From a checkpoint of a small mixture-of-experts model trained on Wikipedia: 9 layers.
Below are experts of layer 4 (counted from 0) of a mixture-of-experts language model. Rows are named router (the router's row for the expert), gate (a neuron's input weights, with its number), up (a neuron's input weights, with its number) and show model dimensions 0-159. Each number is 500 + 40 x the weight over its row's rms, rounded and kept within 0 to 999. Numbers have three digits each.
After each expert's rows: "gets" lists some tokens that make up at least twice as much of what it gets as of all text. This comes from a sample of Wikipedia text that the model never trained on. Tokens count by the router's weight.

# expert 60
router:558396487530485426523511522556516504538551487473485492527525502553447501521460513432536459468436479494479516562452593543466528473474516495523450500432464438397561485503448509470510438471502554466519535505520464467427493482525512467492479503458493468464501537400490513498529513448455508522489480520494554466467510523438508534558563511514426536485475506426469489487568495505464514491538438450530544492569481436524439480543465547493399443532531484492418476513494528496477509603483456
gate0:543509484458470528487458510540489475428525544528539454479550530488483451503554508522589572447432515484495439499519565520414460465491521514537543520571586450488477477504436479493520472548439565566498499530538483476540515544498479495449491510567543451543560510448496536517512481527474452505557496454532504537544513444573628480463438481437593453425489498507468561509445507508453546463478512514485510494552515505522573547492484527502545462467491472544482455495529460470468481538448550
up0:520495487535526502518426484506493551549555486526529454542521444508474533433482514533465579496509584438490456432491553511486517566519534433454498468507536518585469566492522481494513540495462465449532500508493459533545514405572487518501500552563505576558516527469440465486530496487517547509502466467541533530573525480465495464482452476533520422460526485558483477487448512552428460563556494492585512449480511492389488462513452503555542577491521542457533475523453543497497415541463517
gate1:582546505521476548483526537562481503419501576480458452570489556447569546539491479497586501588482503434511527485475441470468494489520495532535525517601494493523541506483539504573485478422460535438512481516492574470547436528484467489436555528527556470479483509424484490500532420531467515578492506471499479460495457473521512566472554493454497525467531464443449498556521518485465469476536508535506535460517574531483425515525454495429511568504466510503424494534533527499446539448434491
up1:527402477480540531567474521512522447472503519428544494488532506532543447531459525464600510526482519521465455516455473552440535490527496502541513507525446488461554497491561506553445532489538486482560499522524597472506512482571503476601512522435502503504478476427542500495450449506455511533463496490537497490541485573500529548523615465460460584552511466518483533551483518495483476424532438446531444453495513434474428551458416480522523524525475599497507533538470520523531549480508494
gate2:532492499507556505533506498490464408553467503551519549530469428501478528532473497449443509515463427541518489483437483523420570586451565538514510457490536495459549553438499531511514472486507508565469470523474500552473451459452492560584499464519557528513502468499566494446478471520505578503513530487517548497474503515535550497460576431475533430466516503445432431525551629508548538476482442485537500495520462501431459546512498496481503539566445422457483445472508479517465473451514509
up2:476446502477459529450470464498496558514534475424492516532555535544492515536543520529545517503448542501545517544505517562472539506578498504463422472551525520571454518491474470410506488469413470573530530527512564530541508526471474474492519531472527534519505533495451457443458502557456506570503559525503428565458485556471472467513480404496453486453539487516513487505467513522433472536467541424518497560469536568530469477452468447489495450467491518486515475569599571554495551401504546
gate3:488549541441431543436505396443517488510497562525478472522536495513519506504447610472497459473523515546447407527462492504435547499550550534421543551531503515506543507448460525489531493475466444432457420491473451592538567465523493450443515487518503579525455545479480452513448531483493447493564539487507455474554464505497506533513509510532439467501520454466391520490585555509560549523453493473509535529519505492514488564516502514464486515519488530481407519474471517567477502519500490
up3:519520523495511572533418457545470501535452537494597554475464510542476496490507585470524511515542523511506532449472478476518519492513459516584473461502430516505485475454487528507484467544522518514470451545517487496442484461522505527530495499504452467532502398477562487419416408530597530521494508539527562468582415454559530467581484498478455519449475525465516467452519451488499503530493434473459519524511429524423537540493467490480525461461501447498463461435469599470473558499517464
gate4:511448507519538516472531550541430467474404556453519575484548481542480469514498485432449537500564444454564409466527501461610501441505527512607496442561503557575516460516495554495519526449448511466449493440482438506548486502453513537517558542461510534460463555562493496469429508473539466455477537524482523572472494478551439494502564547525447557473508504451481503535528506525470493495522575517437514522503415513547502486520498423515456513509506501503463488506496499489480511577478508
up4:471477495480573556504500530440479537549503441461523502508530528502471535477566553512522482511509473462511458506448443487601510504555526538498559466490552469532517525475537478599511461477410495560502476542508557467481449454562443472509519498493472509506508443404522493492528503471488503460519535485570523539538543511442487522450465550445514490560523626589501537519502466497574454462596432459536468526455520468476452571425484499496428549479484491513529476538519513524446510481479529
gate5:475529524545464490511529476522531519519499564455480464578486540515470512537485453463447501517527495469436561483511509501554489497405547521558531474456533480491479619506508586518500490423472458527488467451506467485498534426547536467450501525429448468500452451498477515400552503485548581440561572487575517475499511593492544464483512574480526503524503527543472455454465503414485547511460549446532455458521520484477497497485539477469508508513477521545434401448499521529557446510492492
up5:470501524491507471486519591510549502455415508444490558512443500500520549543554425441464501514481493527495537480414519496517471495562508466532500484485451475558473544478432491541525468471436479465461532480455475481506480577546444521509536497496545493467502530482525489507524547417491480343404460520543547498552449511505497508500538545559521489447435510534484468554467517531548462511513446589458493459452532523482467593474478483482538466495525507519515626505472481511514520486441486
gets: "la", " de", "co", " La", " De", "ha"

# expert 5
router:502556573516470499492458556497437556492548592483555450395551480502523449525554462483515523519567529472522475486534508581438494486553478455531548616444479479456554500456508489506515529418475514516517520513568488460451510506479486521492548494512508424463530506483529457558504522491486443456467542501511408484546500517495528431487443505497513516418548504471544497531520439485472526500542508574570491518527512412553525515472506536545577491449481519468429528559441479512513499496450536
gate0:455481533565499478480449506519478558547538448456517559471523470492455557532567442473494482493428522516568500533524511468529460513473512549470546432496526456485536530500422482476376481497528558504472493510513542559530534589594434534489479473443516510569559518524507528480562457504509491493560493470482416428516473592560481445521448545526482503437423478423475491594485512461511484495522459535482543499502552465452534526474496468496453580543507524494511501518509481516508467454526525
up0:524477522532497512493539521592516548485560429510489481463511480465428487594510527410563488484546569502461443494473510518544480481513470480421552484535473517518530496527487499476429523467536534461489540578573481470494510467465556437516476613478530524454537467478518491489513496520490480557536550497492571510540563509567507459535487436494422544492513483491485497521485516488500481438570458515523513468461481531422533527516504383414565523499583516446538477505560469475512496487428475
gate1:430500539424487531539492479446446493488434547514440481432478438493508514537508472569445536452455479476501536488483508459524526455517453508561491514514475472490511485556483496500515540456492529492451535500496502500479413527501503474524542507484493462472492479469507591439500452527497439554560477488569484502481499504556517566505505436471567529465559554447438415545493451455494437520571522538519435574480500464478498516539457552526413528504562543447508443476491464553488475387415533
up1:471515550484532487543477479486497522489568588530516521534509503446443521544593519437565455534431519492505568513558458477494476556508488478527440457528491455534583531457445477433510514490497518467559470479515503457501460503479508427565494476502472449453554487464526475464542467570463500509448589472497465453473409508546491477443523514501517511528508404457540462503479534519588516530530492518513512444505547542481469519488492441540546533526524600452530508478451431532443422446507538
gate2:516499462503537490476509513556545460533568495470451551527458472438549562503439526475563473627532509579512586483475517501459566494500478515591508551549514482488481488541518462533473534416474504451558459483493535610530506479549499535448564555440488428486540508509516506473506470496467456492551538479492524503460542509448471528532535485501487509533503480506532512618445536535498534507557506464503431475477526460629468508558469457567443514520481481455480503495477528525492534506509477
up2:484476576489470527517483531521532432551554446494552480512458510496412490432603477438476476508552490553484580560486454452456463484522487458553472520552556460534437440476446501540469466495452490556497551486568530456503573499493471490483513550521478507499445557540590539552470574548458389418422469488491524488478485451488491513505516526507485436486481505571503476491535500521470434482454533460469529536587486524491515514504488452483543449523478473534449480494506521515495526557498440
gate3:531522527509449460452506574510501496460494516437507504561488490546545490495519521472489416475522517476533494498497465434471526485594565487541477526543533508550440430480566490495507480529544554459514437457485456464505551520578540489457501448493532574509462503483447448463598580530499494481494580521473524513484497496516493459566537484563469518491550445523452424420473470509462501576548479517602571510472426555534482482504502555514578518488509481480437446482521477513498462464564538
up3:454518501503472555548522568503452449520512440533513465513473477388451528472472498471535468481505481478530462500531414502530462479461500502503500531515545519498518582417482550432479501441488453463434476565516556525519529439546491564568562521544532445480580521514534528520489469515554532461470542412512536472462441571475515419560529506500445514506498574489523532528551467520514519440492480515469496463568443537458476468428516552460446522527487452488517467421533437548476510510455495
gate4:443530490413484491531459554531457505442501470501554479556430621538546455538546464515508466528542506549507476465503458450492456492497523477471533535457515566448444481519536507437455503510517513493472414529494499495527535501432456483486442449472565426615535455528505493476489530583567586529545504473498473432464489554573531521562465472490505504418457477515500479580522511466475474524473499459515534470533483425543498454491488496508477520541577507468466508527537477515520476479431468
up4:441457475531498444521522459480508503462574518458479556532498483432483511429475481442478464492498464503532465519486505507518528575477460457490494493507454536451485546484499507517576457502450475504540426519578534577499452464534503475511439505499511522513471491454516559483514503466424527562501518550511461494474453549504498483521530465562452535454527581543487549569594515499516451538521415624513464461509561565457536551545518581516504541486470510523443502484540506443490551409549452
gate5:478527465503526500447498502423474537430527552511442496461470557502513484514549540492558495441538571469484477494559482516488527491476510440569470466480462424511507524470480553514505423566413505570471572539442452486473501462495480486511466513506431432455535488496536573551451517437504456480487530454468527511472519547494537554532501518535429494485533527476514524583454504439500521460561590545484497504536525404482545579455440422491519528470470545444521518569489496535440501491468524
up5:524525579522408568498450525449490475492474491471475489459504533490507474457470501519512551469520425478531485449499471473495472484570517563466485516493450548498522507468413558503512448478523524501546475471482426435458479555538503438502442491549489391570527545481473465476490531506497482531473524527452560492492536544440544444584480479530516593465531492513527620463511526490464470472534500525427505512559472588545488546520508496507504531477504536567477505560478401459503458498436468
gets: " first", "no", "s", " one", " second", " only"

# expert 32
router:527406428517465482440497506480532598511459554513459485492518502463523439502428498511481482448483560506505568496465491475487489490524492442512442491521469453524530405501529512526523456439429524482541508526503520490544421531556510514489486499430504506506542480454448584537479485572512559538497476512403509418442515530537481523546484529510466491502448502435518529494467527464503486498476510512538536575500452524525528566477443507468517467465579445512528507513440370474480449512546413
gate1:497526537437534436511476528488466480459588557528477532477516474604469515556475529502399529537511484453484546529504495474496502536522538510574568460544531485560501462456527476492461518447433544521479518487523496451544485461493510501535573564518484563537477450444546476512524497545474477515488454504464519520518454411546482496544517552435467539482476456512505472484472446503401500506505549567517506542567543453530498476521454429525586526494463543535538457480375492508572451496535505
up1:474502406493548473494471475597442555495548503496513420521489535452478489506480496517591552533399440496542431470503542490515499441503517580528490551385494489550425530507454511519443498561591437569481593485555556495466460489532512498486534434528521472482483510479509549467464498446525557501508470521511530508488525556489561474495507538540541490510541503503487485516544529456522509474502492531518477467474499563512478530567526563459494480449493510523519434538521524388479516525543447
gate2:433490524449492462497563471438554475565452455495421536502504447516547460465529462445451562454533451535541489507495535523477465480480445509539479586460536555495491521559502507560445500550538478539517515411595461459465500521558544487527493511472483517448492627503587506473577504472473530534493536484474541448556491520466541507524525487487540491484522435507463486510476463470489508561415500449516532471521553481486507564416506564532530538489480466545505524468498494512475413482445448
up2:463440442551480488501518528495553466448478541513401447532458577491539515439442500589487435435520488487448526545503491521463540512485446562501542465496492528503447520551509481550517487546457569490505442557513512549533484522533491420510544472473492542480475473493524449514455422588479532489503472557470480452489483482388585491581441505466515529555479490426520526474497489426506466471556573448475470517476450545492522425481539491497520454527502469517503509498511506477571570501461507
gate3:540499520476479455479426504453555472461442531544411472488527466484515489555506463460497553475520511595494465548545510489421466526504503468616487499534557537513526459514458486475483503543538477493516481566521461449534461520489469468479490518542639450493512473499421483523418517576398556508458474479463482546482494527497518490536445491527468536536442472529497488556518473454528456478570558464474458540519490489425495417521496496440505489500482444503449468453494446450514431498475510
up3:508519447469503508535521530592546508483527529518488476539516490419621528465481490440509479497446534530485409487520572464540505469495484595519487489486478507545556549554471481503506585527519445541545475520576468493494479450510480526409428532528572481484517456494395509471514533549529463473477587509501445511561505508480516452551427514500508521493443458497515485503562518564485500501553584463489519432454457478476597512484487544436474495462531486502520499497501451515432494530529521
gate4:527539402432525478432557520438489467553487499499460454471480547478528456528533482487541516488461462547539495453438465509466546545547512446499502444502506484535534511464453481487493497526535474495477526522447588585541464517448471504570421490557567493579500516480512534538526439511495506593499450470473488488467583450459505547490567547535494446514536490471531451446597487483452465487523514488495466526497461571515485515581582517517449548504541564509516422530471544549492484495493449
up4:555459515524557553451550498564489556381525543483526480521501465488463492482456442466501503553495481458465458442494557567420477421506492495506529520560503474497479512431499454532508525486540501466497473567472513430487505493439481551502528493466463492531488498548482500499487572489506536534535451445625447507503533481503476540485461502521538501398425438521466491466570527571513472532507531493485520503479486499508440482557425514508531524462539422452508515492499533484419437546581560
gate5:532461418442521448462519543482436546507528471495541463470458461563423487522571513483487515473511589488438501558462470535473506521507441496571480501458498460508510461528478528491502483498541479593558537465439497453410499506462540415497469574454467498487506443520495435504459610484553531447434428575497507504519521578506479441574525510521482475503483480513503460457466489531477563515527461466501570462496450468494511531468491502456472456494469506515539537571509525422439473521509455
up5:465465535542601508556472365560462498468482500541506525486501554521544505507547601501512564523504510496567467561505490483485457521442464488501498508620500489544494498502463447514527539505488443501476551520482497483474474461558431455504458528491553517497553509543565538476464453490532538476464451474497547491513535462530477535501488509512505479554504521461520507496514471522402513520553496535471520435530494487421470539529460480545463538446566474539435485552444540529488509388592461
gate6:519492472444439480433409507453553489492535493478443566523484487525479536524468504491483430459570495454464481536506511490474509479534535517552481532526461461488465459514518515427533471512444528532444520510509459458535551460469510449522559470554570547472488505401532446535472511507484504560434518526471408472466464478519519465539455510521585475515512469473547488458504390563532527570411541503514558512550501504503503478487453492482385552549532511530507504479569409497479533541475494
up6:557453555457487442495525522556520515437486496488486514552484439561519530482516438523502448515494568454490496479492547428508480553467481510499531443472527536433467520533566466577478524544486523439465522517479528544442408540502581482480496607477465485467518545495526502521525533439496495510498489489468597543528439547549448484491541511489461510563476443464542521520530503607440486583451532501574488477484564510478588469496508496496565537543507573493489498434523481444467543493496477
gets: "li", " O", " pro", " Jo", " Li", " Pro"

# expert 62
router:526433501492546497481502463430461589499481449508446594432488451454524547431494518533454516449474551453579537467516510513540517506488530489510571438489467560520511510516506499487478540512546524518524493583587545471433456448545398487492488518510448536470472530483483432453467492531531534515480544560470555564463459487496591436431518544468450463511555548457472480490581484549548466485487527465483536581528509511478487514477460513508452481543493510510535423527504565495496463459495479
gate0:447493521470483541476514447540499472560478548534448474517477462573491578558546507471503374445501507507471466470540515462558509550450528484476506480474521467478483486551481511485441499489467561558452456515489567489391539517507505527483423477537469539547494522521498530540545537512515408563532512441494539509501441424494510515523504430511511570518434532488460475493555496527545469466520400563501548474541548543537447555527472483527471475501490502430392494505498537517474573473510479
up0:498560442532378493483515533564518558522582458417491509549533459468516499530525452508476498480476529590452442455482502486538513499531468531535457518411496519458496505474501537485381577539461586494495489478502514462522498500534532459491476548464495553537515480486473608505491506533507489529477545491526533497555442458479525568481481475585541470486412466517469469530459482541472555483421523474539504557483484490536552489513534516547444540420510508457487548422552504509470477495538487
gate1:485502514505440570511559520496477546610467511495409487530455529521554453518453501505500494465499629440536532527547528491494403535505538469545488493507543441566545501553489468479480436502543484471448577499472453504549537506522448469464505477426440472476494472529444489479529484525518508512541457559460492522519471533583503497496472466532519530519490447562517504467535537442580482461543513472474493533494449592446400504497469495490540510474468540532530446460428479516548479476572502
up1:498443518537484463452548535502480418494552459478537466537504569490430502497517474562500469521450447507559516552485541494467569484521547465459512473489520518504495528440489533504513493521481456551542566493611416525478486554516482470542510499537563485477514501462541451601593465397529540507484498549532497528447468513481481521477530408474484520545590500435455499540438549442506463524502479518493424548485557456500544489467576455483470511494488445431486502500543454514511507555529542
gate2:530472503548518497497523503498535514491507453525475549489497489510447464530497473459497519472472498500469487524435558512544509466611565513458580491492534461474510521521438521523483459459533485540487556481439542447423433544531513543509573504457511495401518472523561419469538522550409469469451439469550488591566508563430488473396554508495543485493493516577541513468493537471523482401461517488572504545439504466525476512502506475523485477470541468540479507515559422456516493458540489
up2:478507416516447505540505553497537467530490544526473534492507463440540534453532547463420610466531425546503527461483568493481524525554565517414499550526475483461472514500568437511564478543495480519538555481432502496550491479478533573462390438518533539444500515467425435509518463512462477470388501531534446468480463513456530493545588536519515535451512538512501450496523541521458481540514545475523523465488484498538511477472511485501449541500509507514531579500511525602467489492546478
gate3:460562453511429512505503487536544583415474514567457505448463491489448545487447527517499509469555484500478547499495517492498440487482437431480592456492448511475472427543472511470487574469448476511475555538511533509488545538517386580499520524509491483453448454520543519490533558407558541485525446474507437518496549497509516449502451516512505458543519477543440538491604533507544477500479502545494522489448475491477480445527595507516469453491553554525517515551456496499545494591487557
up3:409557480535479454446554527504556566456504389492481520466573500465427516534496515515410473512515496433484540509488519584408495463517512475493493529522465440462531513488521507461488558509483509545565486528491570510466507532457497460517516507485490486514487610521454540437561529555532522508544480561537466580565498519534432479514519485422523469535521481504509495489513449478476470530449477493507516457497548544465563522538548526439459563533569506493538551517480528558530543428458451
gate4:530471474524480497531470512450494547515467555437538472416502529540582552484529539519427402509451473456530527508532472519457537504472479590514524479479555456512522451451538460503464479501475499573463528518505529526498478468520549548479497467491414458530521466517602486546532509537482533403559508488531488532461532421470507498415465506376470530490561548548469472470466440453564542446492455564535495553505517435476487500551506527486514500542488490479499403510501499507547513471518540
up4:591486426454524451534449515467498514505537499554495467555506515555512467440480499566496510522530495460404537475509532522479486555510465532475504454630537545462421570503572516515491466498462539483486530524559520511447573542488486507491469573523433499543443460506450512556505527476532542496526502517530568569512597497530467553469471517497469472461449517439441547471476474475552508512505456598562490470493546536512474462528554535521483469513455517472535460486442455433535526445494492
gate5:497495541474500467491550464484502460470478418557570532488489461579466530551489520542450519483536510474501555485505517501448528472504510457514499461546587530468606480475518468541415551458583550460478508502540537517520455526589498498506480526551468528588519490581497487573516557411491521523493496438465441458423479545464495501558566496527481535427520440460492474452542504405538476480562545524512523481467491521522465487494519496445523443465446513463500445504476473491418496457512525
up5:541449486440527497468529455468483421480555448501512484453467536498512578504547539549471445545550462531534495479545480473529463434528479569460531581449561498530443460443479505475533441431557438490505529469549507518442408540466370534491500503486531542449544543503462524531470473540550502523507560500482531452555456465531488516531520531483483532512502491486555424564419528514527482536478493489539485507512511460514480567444493438540441529421529490514490541493471493477549562445533474
gets: "ci", "ir", "per", "y", "g", "ti"

# expert 38
router:472505548578547530488500487509495472516522484526530542523466551530523494430529554554592595518481577482536502539552530428455478509492522436437500508515473445541557493545492521541595505439525521497454450509502514468513503467446518551475527538519456470471467504476534458573457449527587538496545487500519486430564539458545476549466438523527487514447523517513485560473417491502432433525535505520455452504510538418460563491576592495477538508462515522501542532513477439517483485533498442
gate0:506523517459437552513464505491534553561497464463498488501484520530460572479447548486521596517493570477521482482450476530547505545528425419514377439429478484486518476536518514548502520497576525479420458491496521446478528476510521454537447571559521519508504539461516494483589476542454466451473545437498461526492489583532457487482551455455505485517490441544442525467574541496538502471457473513520491456454460545542512502512528488581515470517542478407477527530560499571511535512433503
up0:478524480553480485427548475455541440490549484563467529546467479420573472479437526514559482530500470408455521482566526531515511510530446519497499493470529451483534524444589511544511484525495479490551462449484490471540521536434418429516526447566539494509527487542491540539583455456490544485532527502523464441504549486513583514491459453501497527443477499463519503458480479504564499554425592495561530456509518516516466493528525461493473440488559473467554537397435528518476488448567475
gate1:529439431530575521479381452488558511404442490456529533554491510515436541494530483451544536478558476502496459509489533486446531469511448510471547550504466509518475525481538494483525436480467543470465517578544497436470508527519483469467441444483491554491521463517528521503496472463469482512587461590449486485585479514479436528417453467462491453534485515520477583483554528484492546456487494493484463466456524516524403494422416493497468501411483484536547439515465510505474454502488459
up1:480497533543537515507450521503511535479457462581520519518551504483476501475454498478521449478398512492520464522566505512503559503508531422470530482516472522466408489467504535505564470452581380481556499454534482499510517480463504571408536496549489551499529488499564483468399514472480475588529480540508531486562556481481502512491564528437419461521535494479524472549489505489536477549411453485488513531504475584549429484481471552567550489538543570530472556494500489503515487559472449
gate2:511420485522468514447423505478565494460527486580493511523497485502455520528546496463443583573526456510458516465469407621447468511468518578485527493589499448523478484522461559505481509554444543560493508469541533475450514488526539528434472534504486524523493500539475505494515462513458553484544507527457468516548517484538519501551465540444515495449522511461498453578489432546504448431559493424480490511430578531510449550462479484529463509425507439518456522569451511453490504483526454
up2:528528554532551404542496481447380479533477488546501503468558471529555558480492532594388519455507512539492453511495533439504464499475539501490489470558568537536535465563548496493496540494500462498506485529586581501492515515456544517524508542470516477529492444550511552489485491541573511529528517489445483523515503535390509551466533494522561511525568501490523489543458532449508596466425453490535503501481480500506488506526484590514441484464554466585560498461557537530506516488530499
gate3:492575471533476503563593533459537531452506526486512536473476533484454467493500486565510475545510494573496500459481529497537494483512567508503443456498419489482542478475510509542481480535498513538491486461445555527424438471512495539459556557465514461526421462559518450546506405495554521519482562467442455452488518486533501507485497481508428563494529439499546500431529462452515532506489579511426483541521541493473464552509455449480541470496495455391425574423578485469519506560521448
up3:545510539441407464529545460555523538540495456545505516449598501380461449489478511505547528456511471462486527497475465464487515503479508446489490576500478537442538510500497458458499454532535456475503522483532527534522565527556571476615446506495483506563556510511507481456496556434556492506505510511513451566487567456481501508443485496479556492480498499607457501501516494526488545507429471368518489550452491510468448528471464528506527484547508458568497546428458508532527513470544471
gate4:549497438423524510462499522469478506521493529577518520435507462550527515556503514470457455519535429535614470479503516490442532477555513469426545528471499556475466478517507506547563545475428438527464508516466501543514512497565498494456461536506579495514461595450377512565508484532495558475519546497473531495482504513549537610514467517516452521523524440480486456525422556476542450488532476530483567493489479470487511530511465427476517454430517472492493492438431458486539505508560546
up4:584481484558538587481493516474487527488547538543546419475502537502528490565525542444579540476473411461517500552578418524478493430494463541480493425476553470430495499498465488541550549436522454542438527483499509572483509518564505478469489540565505508441504591477504519505459507549485514457483486566536495514533568514560539570468516508568551461532556446524440476499469492529536513484528419511471511527475476523506502609538491525495526502462517482553495523441487475451447485489489472
gate5:466432432540484481452508454441550468454524539541541499503517497444507504511516531500551551506569480463520530501516436505533487521484437536451489537455481424513451555480465507519442498478506472468462478506504461532458474488490460506501414467507599514561421457488488536475537552513492524540521538472556492484564472498585537534474482523504500399451469491471418530546534444401535427527565518563489456501520452506515523542512374529481504457464509475493564508517441504519470498437513560
up5:510511494534506536537476551511473533547510486463588527405477488497531535517473475438518623552494520476545533457570575517506442570560513556463455502454525483425540524429497482503531515538522500506533506501446525477453508518502523534460488539553531469506493475527451564534475451560553511448437511517465492562411555487431502514515519517483498531487459510548537593488493490468448548502475536418463492443476511467536452480527516457508571469523529496407517470510446506496546532561563439
gets: " 1", " 2", " 3", " 0", " 4", " 6"

# expert 74
router:510484461483468475468526505500461510512457524510489571522547517490492493468440537495457445394515556494488515465474569526487441466545510564534457522485538429538445550502458548521482516483498447525542572488513470559503506487537522515531570492527479494523521513504454414534477514588545494483539550512497498579499453506524499519562444562516474523480507569437455539490483474591473509431446384519430443523430580485471533476506498507573563462487452487497439453524441465438524508486466479
gate0:520472514484469474498464487536509535464504570564469529462454478548458511437542523493483557428519489498527490496471476542547581476488476471564496467511469447498506461543463454479492540450485511448483581490521477493514442572488460511505541493569485385562511492475456471485457493488523440444488541574491512498476506435431514557521459463521427524425572481444480409544478477517542478508442460581452524559552457546529501540554595504476553405474535478515452527488531499502516488501538510
up0:536522475521541508487475528569485415446539459558543500530569563514487519466518473461539517473477529486551546521481474578462497487525518546514479449486506440422439555549505452497487579536546478568493521566532426462480562572582542488475534486536476435505517467532476531515490451437502481557506451508481535473461455458477517513500479495570512558528472500492550527477454458488537447536434543526531458496435488497508511485466498526514574539561501441554566469405580435538448487522485503
gate1:551514523521461543552454479526440489547499495500403443515499512526447545476487518417487560490534541504521462511443512515487517434533431524472473471488547539466520495565494402485516458443531531496636521403564485485537457500464400483491488512542490513556504502464474510506464556563449459555477525514435470494578430510496511518492416490412487500501527455471542480546520519451539464510503449496462536457502485525494441547516480507420514492487533483492496492441460518452500580504528544
up1:459483478452540426541520549515468467530520461471461466509449480490452518521455497540511510544523569469483526468593503589515478536473482444565484492413513440523480521410454513516501493606514476533524514441489495485476495486531498476473454413560450510602555525524454481504489484541490431456502433533509539417494490485489554500504509529472489469475440520458510469515436395522465463550421467499508448477503485501521531395504488551499471461573490465508448491494486563491502510458568484
gate2:517417459551477535551491490534551510538531525503511465472566457503502518504543494489496483458571558534489542404473490451467527511521507516503524500411445557529580425490502587444485511531475525527527460483512543511484498616529467465582462518504514477533441454503520468476536477416534461516523478498594434482550482518531460485549536545486542471462526485448457478563472489502435511474492515579540488532503514493541544531546472387469497497544496482589505439472565464462468520476484511
up2:468543473410448520497482542491529468465494444501467428555550560459502495531455477501491578522474510555459453634566534522466464454463531497542551577538488527506528556526524420460517494480498527588443568552484511489525456463411483553440533546504537484513550550527500477524517558534513568495544579530462442507472487526498586471516484497524518522492525528514490517545468476496566401490488505436528585489494494490461428476569487531519531510529482496477498487502524481484500463527499451
gate3:519438477491502450467457505501551539465549495438485482510491471511552492547560509518489519476487503491560478516402438562524430537457614399494529509451578422469486490464534515477512524520475448476514586438472460544506526451531546479505543395549422496531437475484478505430430473510520501413462473494517534541528491532548482512469449496552559524565461547500461518491536549489539469492537443517465544512500476472537495479527518463441478464497504473499501547534515594528506524504565489
up3:528486518517521486522568452601489506492521541465491505491540488472484556537482550499545453531497406502528492478539563539555480538471487518490550500406543519468488448538519474497500561460425516520490523531555568530497475546478475505494468591415485487486481383510460538539579487454512470572529461556530479570447452515498466537484487477490455518431531519478525476478441497541405517510479443471507496507517510484550500470539490546579469575478492472525423526434522433497499450532492569
gate4:426495457457559467473465443508515543538505535490515508540493507475458436547478629503556461469442447480532509440477495515484445490517521498546512530518501500497540570515551555422512475504464477549424527476529548478521449507486597539428539458436441449491454456508580519526469553521519522497470526459492516515525457540580540505435401498487515549487487459480455520511478463493506495487500467441479465481547479499483525479470492520584540520491455514502519466508426543490566385567484469
up4:539530460470505510450513482475526511506541434461522477536492472508559531566470470444497492504510475476456492572445495521493484522517500471484582428522499443511565547420554474555531527517418533426497448541471506563431548552556477560557490533497472519453562483502501551436471463474465503475450456464439556539517503514504452505469526520523498493486525453456559511374507512535474503575520450546546558501505492453466447534460478553496489581516414568561509538523492474442493520448531498
gate5:579463591543517487489468425525458505492426509475532553499550477477455559481489545486468507459496474484481449445551465521558439466471458493543372521568523553511536492498406523494522541504509537564500545520515538518485605544437464515454510499495456512450494438535515435475500534560484509521563477496455486551557529605523543479489511506590541494488494490525500543509564457510584533515520477497449482442523522524435505482435457436460481527514470528522461497551514522480505510457479477
up5:489543565507464482539453501472522524511527539491517505534521481535527491537483519477459489540512558504493511519421580505473482545527444407503524516491531498504485479435489470469559479586476497511451496469483553477567504518514500530540428582494552493546441606498443454483578511487528558504511552489484590500513539478477603490489512508466480411528501514534491418492504513474519531504495510500530571422458496453469464509581437470467508513519598488486498420551470508463432523464586543
gets: "ri", "vi", "fe", "tra", "ni", "bu"